config.toml
d_expert = 128
activation = "swiglu"
moe_layers = [0, 1, 2, 3, 4, 5, 6, 7, 8, 9, 10, 11, 12, 13]
router_score = "sigmoid"
routed_scale = 1.41
balance_loss = 0.000254
balance_bias = true
lr_router = 0.000312
norm_eps = 1e-05
beta1 = 0.95
train_tokens = 415700000
Below are experts of layer 10 (counted from 0) of a mixture-of-experts language model. Rows are named router (the router's row for the expert), gate (a neuron's input weights, with its number), up (a neuron's input weights, with its number) and show model dimensions 64-127. Each number is 128 + 32 x the weight over its row's rms, rounded and kept within 0 to 255. Numbers have three digits each.
After each expert's rows: a language model's description of what the expert responds to. This comes from a sample of Wikipedia text that the model never trained on.

# expert 26
router:145061107144151146129113124167094091115113024145076125105136113157106132073147190110126105092059135136166081124195084145164154149074163072147124126130102149100126114168092133080121129169147174
gate0:085090125112170149126113098127148174187137132124132131084115081134130105132114050142117101117129118112107064129159123182137130125109102138118116092139108125124126084166040130099122165165128128
up0:100201200118158139130108205140165144140126160100059164157107100121106169141106134135130121137117118155144114116084134142167114149105141137113126109152115058184125100144183130113105139044105098
gate1:180141056094142178125123089183100157148103075180102137088146169179110145099110165089173098106141124180133101130135160116053102155149104114076132134109085132171144128148146123105117184124174103
up1:143133165130088117097097114135093076174176095137140111105136132135100144180086144081239116082143127124118117111162148140130161125069105136098103126178059139123150117106095167106174115121091146
gate2:094152165182129154161110106170121119116043107135145184187123120144126135119183114163139129103147160111142147072168106092124101077158138048162145144133121150106191136176112126128130111178102118
up2:157101093100188140165123121149117138153209135136108104180110085160133150120148125112085129110104171117139162186142082137205083117162131117116165136170141099131165140123080147125092100128148107
gate3:158124090128160114151165091168146107147166104135122086109143057175130212123169141136120121120105166094102089080135154174104123067116126047105177148204105118110155140114120172109157065130147109
up3:099118123154127095185114056133111188139145109074091093110120072065118152189100073167049152115183138152115160106173154135113160123063128155105167109180115034111115117128149149130143174142141114
gate4:139074110153108136140100136162157101154118067154095167095158165119135110093133154163124172180167117114161116110210094153112146129100159105076106142099074137120174144165116130143149066198173109
up4:113160127155148156143164157088067199114117129172191124109107109125148117076131159087170084205158157070138166110133206129137131135181113137120091099135116116173178177175130170157150124152094153
gate5:138131068133097083090053128109085111091125115090127180122161162122071156093065160120123096134097114187136190113126082179132133107087087149086112114130091132088080126110110118091167130113123156
up5:119107137155116137158116133137153033169113192140174114183195129144163149147166108122142098110170170065111163153130153113145106107181128181140156137133154131158121111136099137132080110120139085
gate6:165088174107123114133102117129097137063139142153139177113154133111130147109195153189131084136117126096064039177162138062189139084072135143082132089108122167131122132139059120111154181115137154
up6:174112193068116095125120128081126087127079139115194116104176066128097120127072108152098160101106101160137124158167122197132107167099168099137109134173120041086126172151118142108092101103140099
gate7:124103125110129103080144114115115218192148169097098097092156128128103137149135200101164128121169146147171095127106084123097099133100117100118147120159166097118112163152128148153071090200155158
up7:122102090091116134132122126153116158099150169083134179145115121192133154138076172162150189131139163095124135073108152143073113181156091122113139116104115101102143185138123105106109099135118110
gate8:088114108136183109077166147152088117085117138178055093144099160138109136133174215126101128122115106124124046170114063102061172155140157134101149158134084089083206106149077123118091032116156115
up8:156121136106138171172118145103083104133172178103126147134148131162078170198141109084076166141087158140135145145117069102092149148143169145093175151124119122116199145037104131113133111150098159
gate9:096150145173135172105143146083117093106063098106153132108100144119139089125092188096140128147130109105160125167091140095039183117121197146130133120101087123110140137091143155158089085086158084
up9:121140162055116157084147096142162173138178167123106152129075107128151181112124131099133108169086146123073168208110097147127088081138127111125127139173112126132059080205162131125087119126079151
gate10:120106141171152115150179125102157158153086106114169137107106077163105100113125165138116105094118179032109136168157179142123141198052166100164166095179086152162111097145119128126145061150098128
up10:165118143109150160151079110160097131144134160145124073086133121113177135145137093154139218139142114145156157074140141084123135044128147153139132121165125140160148036089114149199096150121126128
gate11:168120121150121111130149138183064138151116143140125102121095156111129127114150149154104091090140112120135147125146095147139122133129112127153145124153147154222125113098100112143093103149107138
up11:085140147126115097131152161078069137094133082097115100144112142109119106152109133149120106115066143129068143171139073095119142149172178150114121087125183080129112129179065108129114134083134127
gate12:103104137155057103138113126139130172084180070131192147146168132134155165092103140120141112083209098177115130133146111127102177135099210111118112126103125093145095155165090171111115122140165131
up12:183107087147205152175109172177118137074108122126152081176111167103088164117121141112141063102189106120145153195113114143148201160141134083124151169119114202133103123141100177098140076108137090
gate13:158134157164099128108060162146140133153135114102193152194076121142134094178200147168088070113114113109186114135120153088111167096037146075160090108089113133138077164182153131099105088116204097
up13:191140126138119179146067181154162137073120123167109068087138213081146186133147103141112109101087157134164090204121128118131078160096117087157086179055124089073138063096106126118085145160119102
gate14:131140079151103187149095132098126105079153050134155114081145120163135131095162181135113069107140055176145042140143117147128140150116152139097126107151155185139110156156082126119116131166129177
up14:160093105130174188104105103074095161108173115126131159094120112128214153129158125114113133173141095160133054074130084148155142151092146106154137088109137161094122193123121089094108071208164120
gate15:066169140084114160131115146155126125132149116160137130127151095144121114106147218140111090154140102136129142104136126112146136142134131069156104122145142093054077196154153144151099104120151098
up15:129123144165102141149080125103169132190088126143112117132088185149141139108100093073127093107166137091137134146125092102110157147106142128106155086098039109118139121097127102122109145092130139
gate16:178029117137151125108111172111123074143134063087109136172111102068086118146143189134132103102167092115150124124141135173129097158113160129137132127080108110113135078146137104101087092170113105
up16:084138099121172147130093151126177053090102083107147154160118162151145086156113116110126133164171109086134114103144128169095089151112139105100134116119141149138069129081108180136135095153072132
gate17:134110092103183126134062152140134133137086094147118149129161096068133168126126161156106140118128180080076159112073131134126211138124181171097131103140052150133111092168055148095093146068184162
up17:141114142084166133114135105121147122109100116141143139090178086120138165088140174126123175170106171140063103119178105104124139223156087097159114165122110116089127107122127086129118202116104122
gate18:084146120115162134144135092138146100166101125127127112109103102113125158124152124127076180082100041152166104175178140192121165163113134129132124108154063057110124171155102137102099129155148147
up18:156162146081068163193144117111148118125110103090164109079103126131104096109200105121151109137130142153157120136083141164221162096149144229096093088093061097132088071100122150091092143113166115
It responds to: Middle pieces of uncommon or technical words, often biology terms, and apostrophes, such as car(apace), l(ac)unae, pl(ag)iarism, Joseph's.

# expert 3
router:180066139132145129145032079140117095113143104116125141124175083132106104114152185180104138110075103107089149148162137111144108143070091151164085164143148185062142097152133099150094096144132189
gate0:129084117137171136165109122188156163119146118120076114122148112146152106126168205105109121126170155145078185105135146120105103172143087117113124178110052175130125205100141098104095111131137124
up0:128209073124161149118134076122118125108099114138116146160146171155151157132148081148112075134157128134164083121137150088078132113132085101116183077146134106152145148132098159135134103145177077
gate1:126098101136085105253069120145105175175136089144086122115147133134135127163151134200094200132152052145154151126161148103094110079137079157156149191139121126168118133175155146096154125060131148
up1:068142122108176167124172129110100053123126136060093128162158060080138158125101130120073081125127173125138166146047155163213144148174151116094116114110127103146155130135136129152121134153157152
gate2:153118160104097113137127114082067094121131147205131160125160204083153085129124174171147174097100123151180097196152145080166112127116141063166135160106129158120091118160161165155178095167150151
up2:157158150089101088116136160095103128099046103109166144150139153051152140149075132136115129056111122136079105098172091127165077122159118157093049157108136098123114168136080158132111143199096153
gate3:125135088143153097134108070147078182160129095142057099133151100134119166172128128123093098119177166129120130160137150133134095111202174150151205113190102217180172111122111134088090099150134122
up3:123114118155127120084082125156133107167070121175104101131133084101171152150102177108066103127145158119128132122127160076092108175140155115130141140088191155180113169136133123126165069100137116
gate4:145066134099141110106120124157084142157112163153119152119106123085130125187145113166223132024072156144105192086145144103118160140085117123105157102098081167092118117165144078054121120121139114
up4:150183130113089161137141154155141192070128063129147095078127147104120142189140161109091127169166102184120146136106129141199144106148078182136142102107134138098156168113142098140142153103085173
gate5:147177128125135107159150121113104117154196174089157103087106135108119099128146149141090166118104139148145117154174143101097153123052172084119204149138118168148211134099154074124150087136129142
up5:167114207146160163163182137101149077130134166038122116178148090141111104174069143026137113102153176118101151131134078110103162108116181126103123182162143114087122094117097104119177106113142125
gate6:132133152170146168060178068087127113164120111148146148075139120073116093174127166124141135173155109108131129109113138117100095104104151125156140086084158129114125120178107108074178091080131143
up6:081158152148164190132164102087127149169093106182168215150095141135172134103101171115112128125130099129102119151092157126161103159126096139121174153104150123143189123150130121117188135137089142
gate7:136154134050136120154101121145119142089220033114120141134177107139078079121127153112177131167118116097107151140119128118118116138108153145050140125140115128126123180108147119148080121051179152
up7:126169105108127121142107124145089129083199106121148179161161173129132114098197107139153156100083114172097202149136110120178109089137121109142133179166154127162104178077142104104107090126137113
gate8:070155161128160166089130163086089156106109088161120130108109123130139128122152141193115076087140113167090120185178145155142102071123141108155136093149135177174115094095077128123073153103106169
up8:064111148116092097171138114123107163091086138187114147104129182125095145137103105142095081196084119180103080182084128094143116121110079092157125150088143120111127092117119153157115134168143146
gate9:143066186130145111149132105159092124139134067154067111110127083072051141148151180095121098108125090128099123166095110133100130120073095185160129115170157132112098095121125118135126128122128124
up9:184116140096138102174141135153136121182083097129089109102085080162157125116122132096091111080128063106119130116090129122117193119111120149129132138156190144053138101125208171152151106086132125
gate10:210148114148133057098085146166115132074183132111128107121063103141135135178136134033097095067142147123064151149154207108111081175120100104125068166139106083148162112099163097064097101146163114
up10:228160142141138111130072081136090132077174152159113102151085118114137142147116105102125119078075094142102102141132160073116142148159127097084110137104189158179157114109122117122070081136160137
gate11:158129113115080107159108131060117105125147082148138117145188126111131093174124110130134076074137098143145126102118150159172118052081150126104098132144151129071176084142172106093178124108152108
up11:078114157120127079121127121169126087086076152051123138141202114130121147160103105094136123100185132134092135133117085131134180138140146169146109118161133191194123102105131113151109157151126171
gate12:110086154155105068045131138136120090161111159142158109126112113107116085157132152124118097103143129115134166129113114153087139118098145107111121155078158162102124118152123164170109040086099180
up12:120120125080165091153194134115202106108103044105196086111093201149175134136115118108177104134158130126143136161186128162096131114148122096171112191119147122096158135103105151052169172112143098
gate13:085125128110108141136101116154101113115135120136115196125149133099134084141133127169097150119077094137161150158104093149140129105123113130171087119131070189161101131137167182159089123086146051
up13:187068160126143110189102135110102129155151157097156073088110129143097136144095155150132181139138121121118127123119170089132122081139110130135102087126150087128145139075146110135156075045128162
gate14:090126136106174100158084134177120066159186091138093155063169107146135096094112130161114120226082055067129143138102112122120113138072095121157133157151152124132115135131145121147190124133111165
up14:130086112132169124149172123135154111086167132117158135130112161158159128119106156174146087129083143102059168135099141085131112127181101170182168099137184118103110163070124122146128118189110128
gate15:103113161124196141114181119118131174120110117113134193155167104149139115138126132144098041138129134069115167096098062075091137089144100157140137113105133154086146185098067137137038121080125164
up15:129123127152164126116097161075139158103113143173143197164095161172127109077114155160123119127131082081099131126113103073178069079159091158133166140100151148160178139114171228153117160127097129
gate16:145105099148125106099113151130070100113117068141139147101181128139142121119109124187133085087153027115098137102108137105086147089096139079153105096160130165114083168155120075128123158128071108
up16:095126123147107159170136137156171136168138168114148105178165103153119137146185147140114144169093128168118125134113163110105130116160121118119177124142123149155102070118108108095127087146157188
gate17:099133085114123090118104133221131060099170133075140127092161122131164108135095091167123124187156115040135125141145116154109120156149098074093112166121172100079125147090123092135117134152152133
up17:117169145122095156166117115075113182193094150178150115169137100131141140107070118078131134103086145151139184108168104128147151106105149201089152070167151076131120153088130111180101149084102121
gate18:100121128104128077137156131111129122137110132157111102094117104194113148160122163161130138165091060142133137149101106121136098185166098167111155116130101086137106112145099102086050069145110056
up18:051173141175109210169141172147088125106111154136099131114106101124167089083076153118075140113152129115142155120166115144072140152072141076101147150137114119144140103105168145113143198069123151
It responds to: Determiners and demonstratives opening a noun phrase, chiefly "the" after prepositions or sentence starts, also this, that, some, same.

# expert 21
router:149105132170087163178084152097079099096107076156102123133096085182103056137123123114139133114123160132143182089160119123151143166127150123121127150151139162117183084175112102144131143173206184
gate0:197110103123122091139136078131142116160116086110127169122090076101108146136100130086154108092137084130169138151139108151174163156157069124103152104157120140144093153150153139112147148083153177
up0:179158093099184153127127111129113145120090178156109162118143123154103177090151149162134123089107042156073121149175143095103107157139158066077095132203080154113132154158128096159119174161128060
gate1:105138121174131147121111169129140137109139049154157195114113102128124134098113109128169170075071128065164091158122146080125176135121130195135180131171169191117166193147149143136105146100158150
up1:134141100072170171127162067089137087110132148106125145090119121065121085140141138117109086141213147121128124131133081093144135159156170118146079120168188096172178116076197127129110133149128109
gate2:105179122110128156183127175158090113093145146176173186123128115129152119101146151118083070184124126137125110103119062179096120134197099140069176121170090109086138079138153083146111121121130142
up2:125120151135163149154126162143065157170157072108152161076140161112146109172124129167115106092086116097147069111145135204154089113088082143139120092138120153142135215091126136136112076127156143
gate3:113129118111168097114121116177144191186129101109132162170109139192154154184120148141154153098102120085120176168110149137142161085168146117144123148111101050130097136209164120122137116134117094
up3:160151146135083152123105102130088105105116147080111141079172126144130115133144103143155173133184126085168130080139075153137170137093121202094107110061150136169123042125087121156072087083127101
gate4:069127105172132175236120155124105081126179156114098113103062134176123100132109097146158191192113116123154129119162206132100073129118120153125155090126113191129159088146106156158123181172144127
up4:097211109163128108098127134111094142083175098221152166065139139149127115145179141069130143127134127139105084109159114130111211122169147150109108134148123029137145139135088107082113188133183101
gate5:185146127129138106158120176103157056134171069098132187123114132160111071073185129155129093115185152088097140107134128134112091079108122175148117067082118088144151096128027102152154133121138152
up5:176118154084133160145168162089126076103123117080127110134139119079090120161066131105174214108165121133101105154156085103175145098126193152132075075159124138124107115064119158141110159090160172
gate6:176151131111158114148054141188133122119069125150163078132077108166106114186114140097061133119173141196145140103144118145095128174096146106138128104131106092148149104077178116104096140113128146
up6:134152105109115110135114128139137129171102095167144126086129098130166076155174190132080137167118192151129073116131131163107098153093127157070095150169166135097096198120114110142112084154167163
gate7:128138138076064134111152157078169099174141091239125108060161143149136070103098098119157074166121138120114116146117069143099183163165119131119151141100122097102137112134079103133078151121148151
up7:141158083103131147140108122106147144119172106100132143181059092150119203140132164169148169165104154127114155175150126106140124168155187161155135158150166162120099149146089118080051156113124127
gate8:106186113131145152114183121077123082152105124137121146103052147143181128114160091130113184117143053095114171126165108146136160144068085165081150141067124114134127106128124113136125154114138097
up8:107124178142121134129156116094148096191127111150113076113096100099129140118180099101156145118122153122057096123096118125105155127091088102156121077129143110093075136140136139102154144123154111
gate9:131141140130116097162123127129108126138122140123190124144144146227086081116074068146142141116110097152116149126168072159139160135094150137135076137096191132174098128177124133104150101146151080
up9:142126097104114111176141134140123206113152142140144126088107070106068187089120054157118184131095181108170110142156137134068156087154096128123083163127201106120185114131125104159111102089165129
gate10:127040168150172193106120145175127171171077084162136141143159132122124080160129086155153222090117161147130113113164145141066110111073112163036165150183133143103117060122157166161163144146115132
up10:134170179086183158129178094099176154130140120157136153160092168125185132133122113131200116171145129144129081140138148153074135131095131078109108127088134147157139140140098100142179099166164146
gate11:144093130107112130168085126132115188092156073138157173098149110120138135183108120134087100124115196141122126171088169072161081168131125104131107133064128137156080119164157100108132133117172164
up11:134140083132132101067099127123133140105178069087136086154111122108113140111096140118081171137137141175126150101089111105159167108113132088153095121158114104134192106054137147169163153118180104
gate12:128108110131107081103135084045129120092095127160172112134093183099122119144183157150113100114079105138110119141061092155166060107114089115115122135128087126085148113147093106129119149142130122
up12:170145117062187113066132139103142153102156121124160074159141137185112112162203163143124102131131145113106155151091150124137100112101118127144133101100057153111108105122098147106171199135121117
gate13:141125137153100109067134170141137150173097148174154126149088125151099120189122084112139158124128064134150118091096116105149136094125089118158182149132120136134109087162096086125194124127128113
up13:140119148116091154166123146089069156152101141129088104163142064129122128076056122050118076129185063176128116095110203143112141075068141117047103146154117077109124109188149122118141155134111135
gate14:218107129147098131168120112123093124160111118168189122094125058161084078186137183150171110125101144066160151102177138100101157132140134173109165129075155099143133095195100157113127152114172184
up14:067090128093161124114166094187127143151063196135108154157134131090150150094165110084128146105128088092138081127119116137159116088069088080114141099169117117111079128103111112147066096129021097
gate15:139125071096108140210093125130167150175147095136137120064128144128112073135111112116166155144097181167106171074111109108102095189148128111141138106096112150074098121120099120113118180142177113
up15:120103156087171162065139108147116156142093133114190158194127162171133100139149129196118126137093089104170169087151075116075118070143100159121189154120148115067147135129085104192133189168120090
gate16:107141098114143177163126077123135188077110127103181105130109156164191143134141177085143096101100092119074132128197099129110124113096129126148126112189100114107172122146143081169104151112151138
up16:038087191101154079140153168088102128137094088163186089164080162162148078150131122145092128142150121128135136101083148117090088164125120189063142126116111109154115141148095138099156148084121139
gate17:143177068147064122121090094115112123164099061166138148174049115107184096164079138116116074141108199069120118154146079105119160137106079123108164148049129106191138106137154117088124116140066119
up17:123097051124119129090108117135099148147101123173062038168081138127115135147034118107125092087111137113094064119149168101098133087123111173091142110117134101161198177110091151128119104166079158
gate18:117144184156125145210130181100121102120135136094106164050122145156118163071161082165173158134097126152161127141125087120197178100053196105065113191118136159135130134131119161115147103088136122
up18:107184119168179177123143127116123189114120185129114177208150172143073138132111171121184084156102134131213059113104104169173143105126108119137110122144109133174114111087099146091114138123112140
It responds to: LaTeX symbols, braces, underscores and semicolons in formulas, tables and discography lists, e.g. _{, }, \, "; ".

# expert 8
router:146109110066134112103100091123134042124168123109119131145119121175135100163068155112116177126072068089110158157136111159157158131082144111175119165113139178117174119197099128205138096123171121
gate0:136143113081130040137144108124079119146091190090180152125131173139190119155067094126134073144068080123118162120095081162128109166101140068133112101108161162110053148124106105129121078101137083
up0:191152114165133071046157112112179128146223138142132093134160094111158053198122161138132133132139152100098182111137102094078098129128084122128080159119100172141123152138154089121154150158072130
gate1:122159175102137132091143106148132132099137184117196129138131094146109168128107198129068128079137137150125155133117145117089118146093074105174102177071132141112157135150152106148194085132135079
up1:093105153183130103126113211129120094176122130139153099162115142101118124126115093057135140094088130097136129125095129115100145132198106086158101121071112164119137135117122127162140208135146170
gate2:139139115093146159068151120166085160149162123108073138127183097125118159117088124060145197147131146134084117139090104079134175141113108128125108164121076161162153126148181119136146078101115123
up2:086179104078118159098125103163060092117136134102101086045142182149106141160154133120114147096127152120068134095083080089125198129078114151157179153029137130083154062067164131164108115086146129
gate3:147131141104117129118097084129138151121101129171058129158179094092113052167142158083175095112165155088151104146074129140179116117126123170112097107103121101103133163165137122219087134123086132
up3:142142166103208147165091198149145069172117158172104115144159120114127085093145125096192127103147128118166096153140129139137100078120149174063123106158158154147098139100120156136160166130095186
gate4:138104104156147150126153104089134063144147199101079121068123120147166140162144133166138115121155154105118122144134042148126167116144132158116103164180177111093156097156173144188114124144170097
up4:169161087150140140075108149080125094113126170112099105188175079140173084067147094068132080096142121075151115130128147130225061174136144124120110095153131132132094163125139159096155119138110114
gate5:128134107148175078187104025100024131114199093101078118095134129126108113076127128113152092068102105102160153199144088138156151129058106137142157101116137128155183114094128129159120114114153133
up5:134151179158136134151106122106123127137127078191109121153094130075083154131161166093141087125173141112157116145114095121178112087132151146147164132150169164162164100068149154171113167111123148
gate6:116149136097112152120103128137094124156115107120149115121131116118158094144133177114090132139123090117101089192102108118038158113140109113180066106096158171121062141190155120169129136129164203
up6:147167090152110103080095147137129121086132151154099060082134149091170165139081123168119076131152071180138125132127153175096131151160123075197176163121171073055179129092080136159121177072137101
gate7:080090090114139156125115129090192106128206132140149132127156143122109130193119093126143166110127145094041151153100157169175102128120091138156129105138056120135149131158174149131123101160154186
up7:116155109147106089146117102158121109146144059117111160117145156048117168134174135086131129133135134096140161170207097128090181124133141141157174112107095079046145148126145123095119048163127149
gate8:127134168085105110126179087150182112137072135107114116107082169158140063138099112178091137151129120174112118151162111105097199148122119116163082098127113140174134147153180130123096140151149179
up8:178127120145150092181033122116103110141071185155135119170080211094123125103085147109146163122174093156126139161113107155118053126173114187143125100153150151140148156113148110145110128212126143
gate9:101134122102132121132151126115133126099099181083140203139139111155123124117125185157086141093168148084142141125141135089173130140160139156113111139120121141117142129068145122149114133100192055
up9:142111090139107170068065137134157183161114112099085186114145132119165074109110104073123194141090174130127127156114148172124153074078197129128131126072111195114169150139114139192082096099119106
gate10:151116114117169161068107169105093127082205136125088125115106188186157115129172152107059124130189090156117166156139110124112140069130118062161099171106119057124136185107115108115105171116141143
up10:148152130099115067148111105067128132132080081113144146129075120107136143146095109056098162135138108026148117141103175109132179119089125196154156112109113155102142119146155173158120178177150078
gate11:136081142040136140139137173164130052071121177105211121131137139116126170200089147168146105118122151164142050116122141213144146156128146133143176118155100143117103098156091152135119168107148116
up11:145140110119116106141144161129165126128109148125164090138160117163145107125165136148093104203172149116157105118102209114151139174110119099079165133117130086152113196165153166126098094172173158
gate12:146177127157150132109145113218096082091148132138161117181133076156102114089119139197125083141143117131100125225089124125117140153165175059145122125133105123158141129130088100208122160155128106
up12:155126138159075151153074178100084148126141163188062160157093180098131148130113100166113102122096141088134149178153101142110113149146173094126175128163191161087134151140140153068092182112161132
gate13:139102140133115093072143116149072101144153138171156144172143122183120168161183129110075115112177049076102150190115095137181150095072084147092151132162075202162125113147090102147058117142106126
up13:095124113102136163091130181122107121122146159097108168101088117095166111099162136181171172107141155131083091180132107134143160135199115109108140074115100146117106098110131087131182128147123068
gate14:180139179105109178111146143176104147055141143151156130148147159123201191082095097127117156131101077119069091147156149138190124102115150058144163083196074136127166140153130097196096097139143119
up14:115147074146144148080133117109145092145203129168136108080160112150106127171130163097160105130112200136093065082104110131094109187165200095100104165119152113101100153183122161138147171129124118
gate15:144141107104096073105102113110146111070163136142138125087128100127136129150150176128066167179142138105152147195121172105134097112105093160145096116097113149174150099188094119114088187113190093
up15:100162111112141085116073051050155140144158065150115154109159119114137113158116208104160143114149104206165126150103155101128110075104139072122169113085138096117100153093116115132072128119141171
gate16:117039083133122126161086166133166107142170100119143096074153167102112135121125146148106177136102114106122163128098171154028151121100156114162163168190140086082136091170120139182142146116141158
up16:178109159108176112161131139118154143106188121146124062119149116195092158104081178141159109158094073133088116117121152151149119120127135172172105187142144169133124120191108128170169142156065115
gate17:102096125108127123115146157125173121163157112181087201141134068120035143157111153128134149125074099149066108124132143164074135104136132091173067130193094106132106188182156120124098069132141129
up17:134099139180131097126173113086135122157184142093131054141150105154167116106099120120177153141141191125100087198095196195155091121124114129091070126160204155098158118191091129119097161170174143
gate18:127166099097142094102171170123121145179113141165129099130151080077130160186155101127161127119135152113131150138122090152215091124120152119194102145098094129104090143186095138133146104107171145
up18:085142139145110170154143020147085121136117175161115103133078037120138174133084143155079156100111120175144160122094122115153151108125061105101155142098152097168139156059075149147172117082148120
It responds to: Opening consonant-cluster pieces of lowercase words split by the tokenizer, often after the or a, such as pl(aque), pr(ices), cont, comm.

# expert 10
router:110083094150172141152144124152173142135130100087114159125113043146155071071075140139100148104097100111092117117143152061175124129053152115163149132084122171101189099159139033113128144129221157
gate0:144159095102109117191100109161173157136137147106110135108072194110165166102169138209152114096100143101114169115128143100176182136157102125110165142145145088115104118114106142140130076096189110
up0:120110162139135097138135141092139129137125133195177094182130194076075143171121128138149159148139143131111170075136069133153124157203133088119112090122142103144205195207177176180055106160119101
gate1:117136096091078189107123157155130154134079139095126110128135096113171078103098161148127155139059090133073129197093142132181065175130133106160144138123106089150107107165130121140125090136149185
up1:187133126130065120168126118113162188151167125093110084193137103183106119137075140123142167197143093115131140167119080099159071108117147106141134149109135076131095077115204121138138087145171131
gate2:114112085098113165072176109165187128128150124157163100098128084073175174097089153145149147125119138095143161161107053036119114126122076090121117172086133132168163132137101059134158147102114131
up2:119144101080141124087107162100125185115190168103141137174103125177136158149075094136062130141112148088141101112141086101116145173141092103093104086172115110070062171174100203106042132167173124
gate3:105116112140125163098131122162163147137148189130116111104069042112099120099117136080160120114094081135135098096115059092170108090053137116157080128186091167130141110124111144074108112106140159
up3:133099054113132108074139141205182106172122137130141102079144094168136132129192097097104167082141120122132123118125125115113134190165132137169090123106129142123079151068131113140067150147137115
gate4:028144100172135184126149117096161080159135180131116195128081107177119132099098136131077118112101054124060146087127112116205178149152136086156129147153106117088142185138094092130093115129148133
up4:072147087176143115143133136106160086138048135132151147133165116128112101107109167146141150133131093189128119076154127114143084185147125068096122177153104152139151078110079132108114090149191158
gate5:172083097138151098130123136155128189199128126111129139150080036168139079055097147088141146164100152107046134102137094113167078132089093148137134170103107102137194151149144070123111165137158147
up5:118180157155093162180070137080120084132176097130151066116109176082136166129170105116131112171154079134179195109122101164103155117177153120133133105174206185138083118099144107123116099147089138
gate6:115050137076154162160133089157092153185095102138121099103119049162147206073057162138095147145150155100067107127130163135122154129094086143119096098121158137095122088205129094125090104100188085
up6:151141153080218115115121172134055143138118111124077130187113137189194170117117189157058125156125141098174093162103107111095155133081095142075114183105126137143209168127177111155113109132154165
gate7:120127103129130070110122159163166187160154142174133084093124078084110148135100158090169211097142143117087136086135176171140114104175167097145145099117128095127150143152088154158078196101154180
up7:160171141120176112123156165113141160059092074125122132194155111168132147113063150114109148104140129089153151147115143062092128122162119105162137109141123068170073163124161174110152146154160104
gate8:113172161139137158129092151171168165109129149100053145144126173117152066092093134071089216122087088147090154083144168134176107115127154143149132148105061119151156127120165087103146132148109146
up8:155110097146133114082125175137192148118121174089048136122086112127120147122178140113101125095121165097147126093170134099160150174089121137158112099080092114163146128129142119122076167184111079
gate9:115137049148146207104147197220061153129134159086138099121132109102133074194156153118113120133095138087139095146109103102116079119088142092107135177092186182171116128156103057108131115116127224
up9:102155159108131205151123114107112167142144098184155135164138122080138110151110070101133073155131132084181103178234148140131117107142164087099103085091178108137144117113153163112175122184130094
gate10:136110134142178150172134163118152125194144066100160144115146057132131104143080134156147061103103141113120130148163123123214098110139114152155151096120136129186111121195154131139133115104160165
up10:101174120121146120082121154148136174136155150220104061084109123119102162121126120139121123123132142129164073186129122120047113128142156119104169124084101123080128111162117106155100131129148116
gate11:111136156146136131151153082130154110137149129142144157143076083195158127128074161155104124139110185108119117115146122116135148090154167155156147136169127168096124119111118108113110097092119150
up11:132128120116087144107114133155076131201142146073157172094122120133150055145117092160119141185127122146128119106128108177095140135147070154091133144153151079145058150193154205139143129141157104
gate12:124125066156120151128076142202140107118116157110157131087095143047144105145114073131164125090146162131129157053159160143131132150088120088124120072124099156126053173142143114115086110095189133
up12:105194174137100092127142142141133135136086127187103151121109178063112101102102086172125153157131130157101102092155111154186157119138139112111126115179176125127140169175102111150100091133096131
gate13:137133107116066200122136134128186113134126180190147149123080057094126107159062146115091149118138154061103213110082111131093141107174136208161141115206116152161067158113143119111138121078145161
up13:143117074197146205120164107115150183174198137116205130108154078129150130118107126093145120173161083077083089095085131122089084125185147094118126135125089122136104110061154110156096127115139080
gate14:069081078114143127100152107173181067158143107088121148107112061110164110111112101075147135137136132131137148176149131076103127143160202120145111108097154174066174117133160100121129128146160120
up14:184115163134133129132142179136122116085133092084076113120080139107118098128155083111156086157135096155157131158122143128099166118130155119141110097083126131142103158140142141138114136116123128
gate15:111106136076165119153123102122155102095095162091146131104095095146144123104126087074120106101153068120144112127069118136131183155096176148126127087119080124098200087107111119141097103084151130
up15:156190087091142118088128133132103113142161117150083184079106145136122156153167136081125131167117163115075208145173099107142089139148097152134118110120078099178178092152112184143084082121095109
gate16:177132085086182138175133181149127122143153114142147168138157117137134121185074164137129127144140153130174167116133194099173076129122075142161162143107127117111170209142167099144082111115078099
up16:117128170135109119071167074121122142107074050151163145082094104133202137083123084145134167114154157151161118168108095134090180107172110109112057139194144102141127116127092142132150120095126131
gate17:131158156129103182135141114091113153122085139116118088113165108088152085144085131198174123149137140066137148097096127118115121102083150134143154123100117152070130127148074061118121115119181081
up17:162109149111133116080096135138087140088117132065165109127118102126156168244130159131109082106104157164131145075156121192167154084131129112112134125104107118142043159105076160116097139202178125
gate18:143102054059127165146166098113143094167127076163155162096105143142128125096138121115120060125148126057110057101132106095160095125129134151125150097169162127060155099095145087087132127123143083
up18:091095143104175142108160135136181080151125111186147136110105125146134111128120097171133113104157139073155113100118117152154166112144175198137158094122144132118102101080169099155160177122120079
It responds to: Sports words in career tables and season articles, such as World, Cup, Championships, season, medal, League, and the before title names.